config.toml
n_layer = 11
d_expert = 64
batch_tokens = 65536
dataset = "wikipedia_en"
Below are experts of layer 2 (counted from 0) of a mixture-of-experts language model. Rows are named router (the router's row for the expert), up (a neuron's input weights, with its number) and show model dimensions 0-63. Each number is 500 + 25 x the weight over its row's rms, rounded and kept within 0 to 999. Numbers have three digits each.
Before each expert's rows: "gets" lists some tokens that make up at least twice as much of what it gets as of all text. This comes from a sample of Wikipedia text that the model never trained on. Tokens count by the router's weight.

# expert 9
gets: " and", " of", " the", " in", ",", " to"
router:504571503483485492509508508522471532503507508517521499500512515511521492494500496550502485458489498584508499481487511495508490499488497403499538440568527499513518495502507499495498526504473492
up0:506477538524513561477512460499506518532478499520500476496470526517516472522483509508479524475448483480526453510512480511563490526505478471480501528530514497545507487496530524512526486468492522
up1:454529516526547483489491511484513504517506496510528434485475490495532481496477462534528498489496483540514459518535498504509514528489533487491493503501522516529508529524532505510524513506467547
up2:488511569531531504459528487475504530531519527505524506491482511522536455505461483501505517500457489489495473481529469512512453541482530474505494515527513514503522492483537488505532485522461503
up3:470513526522552521469515512469476499480503483500511471502467485516503486530472505507482531462441502505522459477516505528545491514515510509474522480541532522522523496536527522510483498508479503
up4:483498531492554508457523524502492521531542500526482468501489507518506479516478496511489473487434484475546472471512495498550464502513559514492527483509529486481525500517495526522507484487469497
up5:458469523507516580473498529511514537523494478499515484514472506494529487520494493523503509530475481499518467514533508515514510503471519543470483495438514533507511515514540540517503485497488516
up6:464519513524512497498477484462493510518517461566518483493473536508514448519476486523531488497465489480526465505489518505542529508478490478493501478490537531510507498504501500496495532513519550
up7:475480510529520514462509512510506489516501496485561488485492527501461477547467476540548482514493450495534474485513512509523488569484504509458516461483515479506520470510519481535490492447496534
up8:481497518447487508498502536492505479471496474531518505518447535502504529522492487543497513526491451512477508512501423507593508532472529471502463501530526533514501510506532504487503493489521517
up9:453496531473503455463519513535495509477491506514549430492515478534497473505468511523544517464477490521484499514511483503532531521491520509483486493502538520504529522506497483495516507469487520
up10:502495526508456503488503495476504513530471510487560480485518478503500460525517482479524510473498470468490460524551456460539498518485557485480526505487544529515530535550506524540516501467506515
up11:468487561517483535475509509471535538537487506486534467484445528496492499541530490508507527515454466502490485503504476481500490501517540490503490447477492490513536496475528501529504517486548490
up12:465517509494548510457498498482472511514527526481556503483459526479505498516511504514522542516474469504537465515503480505526499532502484482473523494483498518502505502520547505536548489481497541
up13:490509534543489509508491481487491495500542517497586424520489518479563454552454497540507528486483495511520507482511506475518498500500534517477506498510510508498492497524542535519517508465474516
up14:484478534500517542504478526444490480488519549531520460495461513506544486515490484533506504508488469509522493508526492517525450513520512499469540477471528499498539502494535545526522496486524527

# expert 19
gets: " S", "B", "S", " B", " C", " K"
router:505482507459509494510528480508505476471501466541514516522479508540529539495466503468570458508483470492499514569505451467533489486469512492513528474548476509477507478481488514507446474501501473
up0:472520516495524518448459487513483512530530489499540484492510523507538489501481433502488481481457475499506460485495532512568521516511544467505542488487514501529516512554529514551513485467512518
up1:478521505510542588509473456468459511522524488491514506537478524517541508532496505518489523475488442492537456505474493534540519521500544500502460512509488492510515537490478483563517463499499505
up2:481492582505505510495465426521504546496548526491523498494485540486545521484496480537490491522478450508525496494496453463534494515479525516516474480478529533512502535528546503493482508490483524
up3:418488551530489520497488507492502519554487531488481476506494495480492503487506470510458521479503485499513474489474511508516508551517533486506502474469536528527473494484504533537537495457493510
up4:456497492475515517503468508494505462510486514501526494479474519469535508535448470503485509508429489532478497489485503453539504501485500507471553488494496486528465535512514500537487487490522449
up5:433485495508513520490463482507547524479515491515498452507525509509542515526491460560497531533487484528504494503486492478540484491494512457479539491495512494466502491535493489526517476474488486
up6:480522545517514508515495484533494483540504528483520453480490473477523500523509495503490510547485462524511469480482499480517507507493523468483494522515488526532536522493528549520520481509480541
up7:456496559508526533437528508494516480523493559474523479460540522506504505498518516529478510478461481484529453455505494497517463553483536492514485480470517522526518541562575484496514488491492511
up8:472496553483484509462497519492477523524522551546513471501488509447532533531514482510524509498474508462504449484518530524536486489493534519515544472498509488504505533520507501520516465497470530
up9:473505510530525509477487467529475514520520488477538511485526495482483502498480511489490502490468462528502465492489498488556497494529530483472539489491486497492530505526515517521535459477501501
up10:463483551493479544436452487529508509555519506496512483515481513488534498521505505490506495502466493492498478458479537516494499528494523517480497493497521515550503504497520473536508483473464481
up11:467532535486497559478467506492448483507529545501483468498532521474518491498508507534443525478479476505523462463481538494530489512475512499482510503515514541525517541529500524523494448479471507
up12:474521515541524498484496507498508524542530554508503474515483479477544499491486493524432525465482508497501442488502496476519498563484547510480516474498522506543518511524540497499505469499509495
up13:470519503489547488480528489457481534548524523479487479513469521462501505486466484502463476506455492511493449498503500479502496502523532495514519535506502461506511521476519491530537475487498521
up14:485502524515500494501493517487527483484516549455499447467486512505507483535493492520504506488470493503501469515474496541555483526460531514468504474492560507510507500481550490516513510502482523

# expert 29
gets: "t", "sh", "w", "ke", "om", "et"
router:500476495499474500539514467453515501441548472538539497486472493528510483497469465499537463529500507504499525550458448473502530500494525474509516490528472527459519501492475519497445515476491481
up0:506499485550558474463510469506504491507495472468482470483470520511517563534500512511481461515490523512548521525542512490527498531526520507482505488508518474505518547532523495567521449511501477
up1:483542540483480479455489492487452476533483480502501483527479505493442496541509452475537503523456509481497489470509499520533525489516515497492496490503493500527499543552519527550513539491486531
up2:459468572506486517494520505495517504518526484498546435501493544523512520488533464499507493453487468483531463509478503478552553530475551520516492491521535510529497523505526509561480507496477495
up3:474497512526499527518489506523490516514523509537504477513475552506496496520496476500465538511462455496532466495511487509541499492502525496499542499495506536520481516526522527518487509463494524
up4:428530569502545520466505469493465537520503520519513434516513518529528478501515458492486472511519463505520473509529505480544508550534498500477514483483539508530479544535560469508513495523487519
up5:497494467507489545516471512512472494480458515488531505512524526532539506523482478495480503531499469510509480513533505511608530513472517492497514485489474495454548506554538506488506466486479499
up6:426500477476520488525438503551448483476567506492503498507483535520498465503487516553506538531485489507538479484528506478537505494505547472545468476495486497504502511548529509534513480506493469
up7:437481509508509490478509484519472489474501519499502517512516524476444529489492477528479500527470468490552449486515475494578497524520527466501520500503528487554475516514495501567473454494483522
up8:434486468484491509483486508522503501468528487486527477527520514532556519521497523510490511528476479506537397503544493487513481534508506503477503530458535492473493503495554518530514501470473520
up9:438452485526482508487477504570475499487533516546509538493504504502534540520509507505513514530467495516523450483539517482536541483513514505519532463530504508497510544521501474527501479516535456
up10:473472488519511531468476534490554503515521535457471484516505510507511473508556488491516510477506480485496508483502497515540500510473541527484467521524520524526513467537534512528508524476493517
up11:526482465507515532490448487494510550541501515479497500503526472480507511487475504500495554509492517481504470502513479518491559514518513501518471484499542451554513509521525454526516491475476494
up12:471505510531571585492522516460505463503498492513514462526541502483504519515526482516501483516507488495531507511526521505528521475513518502495488516486519540527450491526507500534484482486499528
up13:499470484529493541504487493495439494533525544484512455510500527497499476505532533499467453490499494480530500469475503497541525516494500506489455514458496510527487470532511532529517471512555483
up14:464500546518489496464481515508446487482448478491531490526544492507492479471525492492480547495482471507525440504485508516533503505512512493497497484485517528517524498543570525540521478476493512

# expert 17
gets: " was", " is", ")", "\n", "\"", " also"
router:500526508535491486510468529498515507501501483493526494509495519526487489528503484481486506498500488507514506495486479496492473499522515515471518474470525489483514492545503516519489576515534512
up0:527470473491474479518503476489546472550520524504513514516484531488446492501482506506477501501519499495520459525536478561505488518564474525515503479489521469518556520540500535515479477470506463
up1:516584471495518478511515517478497537487532447482539499505479491467556477499499482545474488486467483533525500510487490531470498511501483534470476513497486477526469499503512518534470507481492508
up2:489502507501456523497480541488509518505485484481516482500478483479489497520558505475484533483533503522518515523504464461489479477499517517469524499448557456525469512538477519479511530497516479
up3:500506482519466505549434538480549504493515506507501492483494552523500533480480515503535522502497479488473503474486510472441474505511505486513503490502536451477504481503514489531546522481484505
up4:492504470524562476490543509512522512488489485485521492496478530463468487487472509483512500462469463531548460473510543515506528494501522545506520458484458457482486522476478501525506553503565458
up5:482467513513476493537542493512502483528507492508542515480510499500496475491524478490541498513470506534557477518493515527485463478516459510481505480509476511502461535484501496500472560478518499
up6:473507493502477463533496484440495477504492477510519457530490488522476476510557462516479521501529504498482518521465507472512486506459473509510531467502510516502488495519495516538505519503498522
up7:539506531514511487480515524537506546508511496472536479460488503498501480505533495456509468471478501502542468490472518501508462461551494499436486487489493492538511463498468485513553486497481544
up8:502474473522538497521438542513480500515537502430493512525468498483457433528518480467528534483492453493539542495541487522452472499472517509549478488471492473488512512519500477524491537471532471
up9:471488542515488496536519469537500506497535456503531497510526468492523503508518520490497505477473507531476510490483484520507475498531445459508513498471477524493500525477487478516450486476484470
up10:488474521518483550508488471515545470479490554530493529499519530502486492497510495554508488525471505469493513499516517505477450511485467487494499536525498494499528505541519534519470537482552496
up11:525506494515520501511482489515504509470464534524475491526489525480452509488489411472511509496467495519506492507517513501498512463513472527504502483498545500496521513504554509527512449453531497
up12:477528497547484534522502487534474540523508504501466468510449520543509466499458443480499506503476491498532480501458488525466516510512472496506482488503478546491505467538535535484449468473489520
up13:531475523516498536537490536453470512489519515552505472491498478489517483506516484457497544509512528520482485513448504508478496498531524489539510519510504480513506499545496504490511500494528572
up14:484504535523514507447497498509495523506480556470513491482501538493523466529486488471490467490499510470540533487541528468490510492505477473513504498488534523499507542485468484495501487495509571

# expert 30
gets: "\n", " |\n", ".\n\n", "\n\n", ")\n", " \""
router:507502486569520512492509485519514512503491492496498512473467497514504501527532497512497504523512463510524515481548469417498457494472505488468522485431504472489532484519523514480516518525494496
up0:552514471549521526518493530498456449570500553484514491494473527539503513535489523524497439534478504476557497478500502508520481487544463517481469468472436533457484513479488463530508500484464476
up1:482498513558517505474498456493567502531514549515522502495510460492473477502519479483458498516515464534484487499530470485494510490492521498499493522479512521515514447541509512486530496480486509
up2:484479554499508505473488487508479449521522544508515536495492526511519501509537486518517473506454504516470473517553501480527475545522541510529500508489518518524515498489529518443451517508505482
up3:487505464590517492472537505503468550559550531498495492486482498516518484509493491538522467499486488514509475457501491506497485512459479486481495489512522485530515458528550486458519496512512517
up4:497524482464526519453477521511536521493451552512493456447507493505517449547495471527573460497500484509504542459475487478481470518464486528480514478474536492542493500504493500472525496483512484
up5:524499518496478567502476500527508521543517518488534481513514510485489487513489498513450434507508493481525522463511480488490504447513499499446489474471469498475499521529540500586525494487505496
up6:492486474498511487548500488475486453493518519482503506475483523507528542513558498514546533533498463518529457476482448528548522543465518449480490520468498513488480492482553467492529448493517466
up7:501464491520508517471511495471563514508453527536489484477519514543524471487502549534505504512494468505513498488512507425515472553526529524487491503489495512504472523469484474473550451507451497
up8:541499511489505524491501524487521514514509535517502492479471458523502487489481534491574526503531435511524505473494524480477479495465519490439489478496559506491490501472503494465517491489537493
up9:476465489495527495483506488537505504497478576479481500468472473487493576478500488522483452537455488489483490489503493519556495535487503465512494464496498488485499528462484515496518481512455480
up10:481528465509515516490473516488528488511517497503499505516440530501466478515486495509520492499525496508508509507482482477442497541501491488497484490476560474504504503568530489566484607485512527
up11:506501504455507522498488534487531491478508505504491470519470504478507508535498408496519502491489505500495490481493520494482530519499512519454526521480548522458504480521498519497511545469470536
up12:495500450479504488486451515467494489530477509464509500483492505517492518514507444489531528512516489492459448491531505496475452525470516542437502512496500483538510482542436481522479521543506508
up13:496506481506510528489511518487474451528550500516477529496460513461463516511480457506512494495462519478548480468493492506541505477514509507486489479494501492526508543508520488516497515549458473
up14:473528513545503550523497516521449483530525518493504530529461529512496478505490490493415492487478488488546502515545454494532510474490521507469522490492449487478516473579549506496503459478497534

# expert 26
gets: " player", " officer", " Conservative", " Republican", " President", " Democratic"
router:498503506556526476521536512469529476512508487511535504467482492542523497509462494543487513472501455494528512471482472478517509497486527551479538472507509512488525519504487507488520509477493492
up0:492521519511514553489489486517483456530534506522537479459499543526500473530499510494502495514492496476525435499526459478517460485500480524458462490498506492556458517539503523535484493467456523
up1:468571509504530525469479498514496509539494515498505516474486538483507493511492466492501484496489480491503432547473495489528475515529511524508505459460465503532510523545527560509542491505477513
up2:478508558508521516476502520495483518506565487531525463521504486514556500491463493498513492469508500516483470495497488495543492530476462505468509513490516512546498517503506478486488465485469490
up3:490453537555489546511498484466470510477517485490504516494479499536525482508499480512495531470483478538536459462488511531533527502521517505478536496509506525541510513480513535535526488473517532
up4:436523552507516505498453506491474539509537532500520453494486520508477530531479465514478489510497505498514499513544490518544474505470496469524534519476452484495470518503519495520516460474515520
up5:501541524471482595475517509477449531529503556497527528474518501519502513509497488520498490530483464520531498525508510480537463517510532518484505485510461491502465500536525513516502474501512494
up6:480482509512494510529477542501497470547497477517498477480503518488529463475484478489485527467543480497519444525513488516528506504502483509512551501482516479487522501529546500522541492492514452
up7:463508535473445526501502477466483515501532525497519479507478549505521514444475503516484536496458478551510481489475515529498480556479465505510480496521503526506514534541465536508511512513486523
up8:453528510514479512462505534498508514540538477518559495492495513515505466527493473503493478508473500502522469543466476466500482520500497532489484481503566526472503510493513449538515495483494526
up9:448515510493495533498479488533527467521500473522501472465497490546508509498471469510530542500491506524487477508507485487481512505479536519515495443509547531489462534510474502544486516458528508
up10:487514555498517507516471469483520488513555491515497486503486469478520490508489493507493518492469484536519450476538466487559510528453504454468458483502502524529475535489489523482500496526524492
up11:431501570514479515505524506488479520543531499510496496490507524520529512498512478524490533473489499515478490487489493488530462486535514479485518500487521516506545486539545506534531544489471512
up12:448512517468524499492486474504461517497535517516537445508467483508488497462488479495489545546497516500553488465543524483508502524509530532509551481512528531499485488543514504558477472470468474
up13:492501514464478479509512439456455536507568541548486481483520502485500535512516480497464498460491495492528489515541504525579520556505529515505506481482480499497492502497544536526522495510486461
up14:486502506483529521502469522508501482498485558506540489516458505518514521487477490513509556473535500477529481530493494491500543466490510482475502472484500537520476503457559527510544452518466555

# expert 14
gets: "0", "1", "2", " ", "9", "8"
router:514495513490506501491493531476507513459502437499500497568505481504489496509506511537456517462480450492505509517507551459513520489520514479505514504531579514488501508510515526495474476489497519
up0:504502504526485470483537500472501499521467498492496468515505496504493503458458473461532460496511473488468453527515503502509516479495496515483510497519502451513504480482519515462563456490525485
up1:545566546466488476489481522440480512513453493498499437500497492511470515484468467480500540472439473497552457454524503513534510470519513518491488505487513498509511482440542489533461518499504497
up2:486504541510494526515442497514511473518482520459524476495487492493510510537498478517515539515512490493528482506527514485503507554512492551472495513479515503467548548541465495500496501491498528
up3:501490484613451530498459508518437485446432511479485506501476465487521504560501494525448508494495506503496500497531522504482440471471526535480512509475496513516522513504524458506491478526516518
up4:483460509549536487447516473499508509500501517459510467517513497492487468523500507524526485483518499476505498488469517509472497489548537483459494495507479521509506522455546527536490495471487515
up5:497507518540551517462504523527503537498489487485521447496497468453473489516454500519456507477482502499522524477499490494437485494484526515496490495460490528533464484581515523471527516510520539
up6:491505450541490431552497492504437505475526464562516495492470508513512470479536489556519486475518480532588529528467498502528491521501490510501540524486490474472489527518476478500451512473495468
up7:512462461449499502491517489464522510491464517505505516498536489512552548474487520496556514494497451499471491513492508490490509488485526508501504534502478507455509504491511480496479461482530465
up8:431494482504530500487472508512465476474490510483551483490514522510479466524468500491495535505449531493497494521493452532492501512519491527459474466530458573492515486481480524497511508533466512
up9:471530535473487483507463500507492470460493508551490505479449523486533484498511557497526513519506469529494499491501512488468469581531524495483475498520512507520473523520456493488467566487524565
up10:473467456534504515514493479502551474484490479492544506508502502537496485509523476516533522483499503504493474491521507491510502484494472522518495488525508514496506514534491461504516504505471513
up11:468515514518482511484522523483517540511441482491497496485487457497525469524450492495494488508489499526478475489516509512458527493466474533512472521481505521539509519502485503521493493495445516
up12:497490461536481505507468495479433539572501478489462520473499542511501477482460501491499478535430499494513487504507513526481525475522507507504469491483493499496505484543527505514488513496453512
up13:485533487515524478499497484452535482457531503494468505487487498479513515504449546516484553534493504499539499540510530452520560506543499504516496490494461504495502564509540473572497537483514526
up14:434516508536527437496531539484483488520525540507517499480470491498517435532507498479488489559484523486502466491507482525502505446530531563492447504470541498465484508502518520535497527515508521

# expert 6
gets: " |", ".", ";", ":", ");", ")."
router:498489490473464480538467499479505500513497517517489504491468489516503557500497519503523501549472483469513520444499468496508486525515491523500505463441527507449478499487497481498481511475491496
up0:526461511489493475507529477484496519484446542505493465463530502523501535502542544489490542490542499490522560488485501484497525510455496516494508463501507482455505518471499481504531478494523504
up1:504531493545523495493483470454488535520579494509528497504463469452498473538485515537541490530457470475538472511496506517524466518529481507495482524479470522551480448504498504467546514471500533
up2:502514526536484535521476535490515531496516513541477514518489493522494462541494482512503507476497528466463498480506521490460502537533544477504528499493519503469502509569501492548515486481512522
up3:493508517583506526531484489478468509559574511525466525503466524490497486525502515525455474504486521480509514503525498525479489518505479475479548487498440497511454507504526527484509490516499487
up4:504502493506550511489439522545544543499500473531489526522462491525462449485521467509484510444508500489482500513523521510464528521512509505502526500499573493488539483604493494484499528492536551
up5:521468473422480545494441494515454532532495549532500513498543475494532511497530479528531476523470451475491501483476491500480500527493521521497498496505505461528500462451499499495452497463541498
up6:512513467460494497500486488469512488520479484543498549520500510490497571453482467532473495549479452514463508522505493480539497483476495469507496468502466523480468495482547468441511467507524489
up7:512528521518497519516542525522517470568502474468496495500485460499481482477460519491536536518493489469487474528509510511535498468473471532501478500506515518525493501505519498512515471514540504
up8:471524497505522525474460550433512465515467500521486519546545512533530470507473476538517544539483520459488494509476495491540523473544499469520481519517500509444530562455566463533469483507461513
up9:492533480553512517541536477557499490569528455463492518498545523536518488465475506501487518490489531474540470509514503455520516463543483507498479488519513500467461480526503489484489474488436490
up10:477467432476486492501501470491510505488483511534477526477515468490499563529522500525478526486485485517501465505499514507535484488460469507488511446491555509489463580471486516480540451504463487
up11:485472536500487510522485477518483607472507507480504476523534552470509504535515501499468479478515460519533517517501504464487522525449506485458562482472552459476506526470487531506482418497471468
up12:497494515477491522543525464488478476494490575513480490479562481499516539505526500497485520503487493497536522474489513472545507528481509506474517489478491512493481528462491454522488419499425469
up13:467508527559530488502515467491470472484528502509510486474462455464464504526532510523482515546465525523525509472501491510488492493524500504484492495461465538473479506446505495515462514501499493
up14:546508498579502518497473479482505560521451538466488485522568483497527525545512489509489487498467545482494534506491521511456499494508492527505518521505477536513504508454529516551509446540476538

# expert 20
gets: " f", " p", " st", " s", " r", " d"
router:512538531484491502496512476511478498515514516540506512523532532476521450510484505546497474517508495548491486500471493487517485493484500467444529476547491486489502504501505497507508505511449478
up0:512536534484516485473436496509478511496517518485530441493460499484490503495473483498533532504496501528521483483509497474526529455523516539471519469483517499512521518564494488555488511474509533
up1:469570532495534476491486480452469491474539500466491472501509500483499470506470503529479492517520451523559461503533498477536502500471529522451490476486506506498503506532498530506463506497501549
up2:481498572514522492478477518498480512483508504458517450516516486503478501527475480524539550484526496515514472516500500476505484505483537493472490498438485536548495489537475522505479496517497565
up3:479524526534521523498482508522467476538534490490493444526477469504522523470504490496533511516504484479556475508499484516505536515532479488511501499489539548535543498536497536534484530511526532
up4:455516504525562499470487488500519468504522540505515492506474477517501536487464511481479494493472471520562503500437509481553504449531526485478547456546500506502524518489498522510483431497480519
up5:467494490507509556500521464509442473516504534491512454494476499469478509548509460512494537502482462494520491488490502521534531522511537493497537496534507549541503496557487496514544534505525514
up6:496499505518535506526515472495510466501515485495496463529470508500537492489480528552535466472478472492524474508500500495530544549518520510509517483509536571537535515502533519499502477501547554
up7:463518524488505507469512521495515504497531487503544496504457501493501500542490458507537532497499485493538430488546474478548490518498495531492473461488550505493524544542506495505492504474528502
up8:474503490494504544477492547493503520496528471490527459477478483475501502515501457509529510490456472478535443494461508521529559491518521499459517483493500510508494535563514518532504527504489518
up9:453502525502526499522508463492463523514534512509504486524506495497556488508472493503497504515471473507528491464529486476544526506518519498499499472490547470470527497529526493489483507486518528
up10:454487523498514541471460491511528540510544495559512465479498475518539478527474491508504500501475479492492476481495468472495513551506541516488507511496501538493502490541491485545527494470543515
up11:469486543522502501505536534467473523475500537484528425502465487500521467532542502503522494465504475510530459494514509513517490517490492522509513500471537483512484519511528480527505453525529531
up12:463463526526540540458493507497481484511523494511492445526506488472511536530515501511506461532460469469538487540488468503540458520511542527481529470489487542497502492563511519529522498496505531
up13:486503522502518520458436472487480501505544530487504453537470484474474485511494498492488544491514480516498463485486477486537553518512548534502519476561530480515464553518543509515465490478527530
up14:453486507506523517472473530480467557505534513514512469487463523499546492541506487508491482498464447533511464459535482473537510518534499534506495495489510474511529525536559505477531486474519534

# expert 18
gets: " |", " (", "-", ",", ";", "–"
router:512466466501467483542475520499506492496499508498526514495497515609491502509482494521513469526476471471528492474484456513517500487542503484485520495483503468467580493522482511488539517481470517
up0:537532491461500509481483498474499488481531509471523528493472514494471447500485480525528491502494515534511480507525500463485534474498489523503497503496525491494493509501523473525498510493465536
up1:460537481543525529528496491510468517556509531495508484492494523525469469510473500504492445503467517513532454481529508515507472510523480502486514507485500499508501479490481547483540504505480555
up2:489527542537510447472471517489517485509479496521481499525513518541457486545472494525500488497450501508547543504443513468500532531493583500484499480504513497505564501561533495516469491483522458
up3:497492463529466529515486494465504494474513501514523479485502512521535492566538521495550508487549477490483528486451451500518498548486509509475464459508491503506472518482474511504495492477505468
up4:507521509500528514502458536521514492494501489521502482495463478547457449486488486512459531451484526515513515490514509499452488485501456505516471508467562516497532501560473507486513529471500516
up5:490501523520537528509554474499526545524521544497494495492499474544498503466517482509483502480525501508507493498489519504517513513459484482518475491509507514545503487484505490438486474479528510
up6:485489496513537438490492490464515503565532529505529513490437537506524451529495525505529503467495473485508497495515516518513540510479516523474472491486502468509511467519471485521503562492494421
up7:505484525524493490503505513504503524535516464499513498537517502510489504498522502497464490516462515493517527513487494483497586493518547499495479503476489563445479473508513507518508477506454554
up8:509463506543494486472500533504506526488481499493493507501542498489448457530508488499544422453486524494527519524545530522526509486520510522477506521505546483490553503512533476530517513511451514
up9:496490445488527518554432478510446477494464501494495488482494477521500534487554473507488511532486499514534501493505464503481471491517514480521525459518530483534531560485538485511525460495489487
up10:458486474477492458518528515492551485494528466507537494493483507532462527497506517483463533490499483492530492507481448498560458513503508466520493495508530504451455539524508511488481470472495526
up11:518506506488476563468499485452492572500496493494562535488479502514537469472518507527461579487566482505491456464510499536505536541512470507468503489473538465510491535534441488470476525477540527
up12:510504467485471529546509486498444472551571522522520479498471525516515509472495511487518540516525445536529483513521488466544493530473512490502493471506453524469491518507497467467463481509507488
up13:473485513473465511557466511499490501488505546512530512509485508550548532534546498499482572497504492488555490446508485457507508463464502526503532484499487478495491553519536439483520494488504453
up14:502522474483493486448497461507532511480474549469532529526531535522539518507529468509510535502490485533488510509482468514505518503465545506498492493497502500462529503491491481475508450443432478

# expert 23
gets: "-", "from", "ative"
router:499466504516512493495534470477510564551531506543543510497501486527495482478465485538486471506485446490511493504502500458514488505523512455508513487555501495507535475513529512483513484486462508
up0:467516524536518488457568475488465491504514508518523479519420506515496461458475460492451510486524529473499508497502486483531518561502559462512496491492534513499515510561537454544536507519477504
up1:502484514541492545496525467474504485520512504535512518460565495485510477516531521524540542480452447492521478485508534521543478548502501496503489556552479499513503532483495541531499516506464513
up2:481474542454492556524432515516495543469517492502494482485505469490503502504523466505498548501468485476485465464442499469456506527502524491518496484474535506509497540490513507561497507498534448
up3:506505508589527531493497506491525476525482521466494476481507557479495503485462515509500523475478502463500500492516520472508573476479527513477496493502536485504486525488517481488510533496482508
up4:482491504514549545526508506525449519549514531512497479447438512518484528564474513483507498540508456490510508469487521494528485512511529479479486469499503522501454497534506507481529480458545529
up5:511489491506495501477554513483486499495423484486500497503500467490500529489474502526527517509506456461497447470469511498541488484507484520506472485516486539507489510413575492527476477498484507
up6:470508508549499501518509468515502488520513507507496474491478504498523505526525515512435514510476516474522479511528497516502574489542520508506526532492485536465514533485535482520506440532509529
up7:500513479474512556497503495566474500499506477506528520511478474490492513509514514518484502489514488466487520499527462462519472445483521506490509490469516498559482553549549531499527502564507524
up8:542450494449463584473494525474546487436461465519491495521513476506562539525489480512533547536524477501525460509490526495561513475489515518483479498500479500486507552451477509525508496475493497
up9:484491504491478569517499471479474492481507486501484489516515499525482486534501484508465513550471528530550467487512449490539538492518489551481504500484501521486510512514551485532502553510465486
up10:491528515526489456485468469459546488491561483526516489510515512536511465475511513525470548474428492519557495444534514513530465538502528469479515489509606538503488517527522455487498536482523542
up11:517490487531468452491504520481499548516538460530520536461476511478473510480497492481505560501542483504507501527509475463535519484434528503511499471499518498484492537527485477532455486492536458
up12:503477504507476518469465512511469510522469533508502507550476513490510510515480477503488516465454474519491511485481504482509510529472522543502553469489539549475509523496520522479529507480491516
up13:495502482494479510489496517493496474515547541506515478492498532489471511512494508507529510481506495493519493484519497499522539511500538476521497484470536524526515552541506487539508502465493544
up14:461467487537535464473528499496526487498539497529491460512536480513549532520469503499524469520495476483520440497525502499536474468504508475519513510500496505510511533483523479502472529440457533

# expert 25
gets: " |", ",", " the", " of", ".", "-"
router:515478479504526499526511479526494509508483532489506513460503487481547458499531503519532476521498451540498503439507509457521473500484504471487540445497542471484525500544516492463511493526505518
up0:511485510527520508513533510480524525468494485502494475528473499495556498530528493479503515519438447509562533527493499457547547502513509500480532479487539520468499512556538500487475479496520515
up1:478505481548513466519508490498479480556501499524521531479450507512496463514443483534528435539510503522470488505548471486457494556527459524511492504486508562511490580528469537510537483481481536
up2:513546521510512538543493517505519533463533508445502519518465501521462490567477498506498481462487520547533532497530497498487515483494529483491537465437522547520477491537511508466514517529535503
up3:495492493526513497457561516474559534468475488526513503538501484515490487513460511473448520477502503513518496498504492444494574515474580480512481485490530523504521511477527493459465519502473499
up4:424498591478500483502512529484503538510501505522522531524454518502506536470479458487487565514488519485545449530498508510498544516484517472508491520491516476525508484490521533548522496446510459
up5:563502509513453553486491503456499471525508505505495495512474477456493519533523549486489483537479452495544532495534474500539499516518505505501478492506482540460472500489510498526503475457484514
up6:477477493496516474508503477509532465483448512513506498498483500447543551481522496477485496542520445496515520515490495506561489503477494480478506500464511493482528473466535473497514429545457514
up7:466495509533525514482514528468520521481542533527523498458485512505493491493484507501475444531473488514501488517449481462498474500495457502523508493520504553514518497477494517505449482546464497
up8:469475463514498463525513537468531549516502526481472531486460509518459482502464512483457479551469503514506506513481499493521500484502510451491487537544493490525511540470498514537488490506471481
up9:537447519464503524534494513517468475515495469494487483527497477487548571509530470507479525506509468510541508499505495509537481465504535522491554473517435500514518543455532513496515464539473475
up10:512519543536542532451483500540508470540502511501501447496497478498459441489488468486494522511519496509500461463534518546493505504513463538473497501478477539565523512530478482521497565485517502
up11:467508491544566456469569473501499554572499512511497490487464481505488493507518496488476442528496492507475508515507531484534502502473517477500515518491519501485512494537482520447502464497448544
up12:508495530538496487536525502505517479555465492492484545464505511481498530480513526442499483482509448467502498486510465464578492484467525475535531439556472513477520502522526472486511439535485510
up13:463470509493498535537471531505484456481503486520527514481471514498497492516515484511520550509532492490492535503473491511478493553477499459491504496473556564475493532568509461524501553472486485
up14:496494508524498497520534495525487484505478552493515535527453528488470511538532484462460534537490498498503549503498455489545512503514476497476522496501497477476523498514538486522489487478449490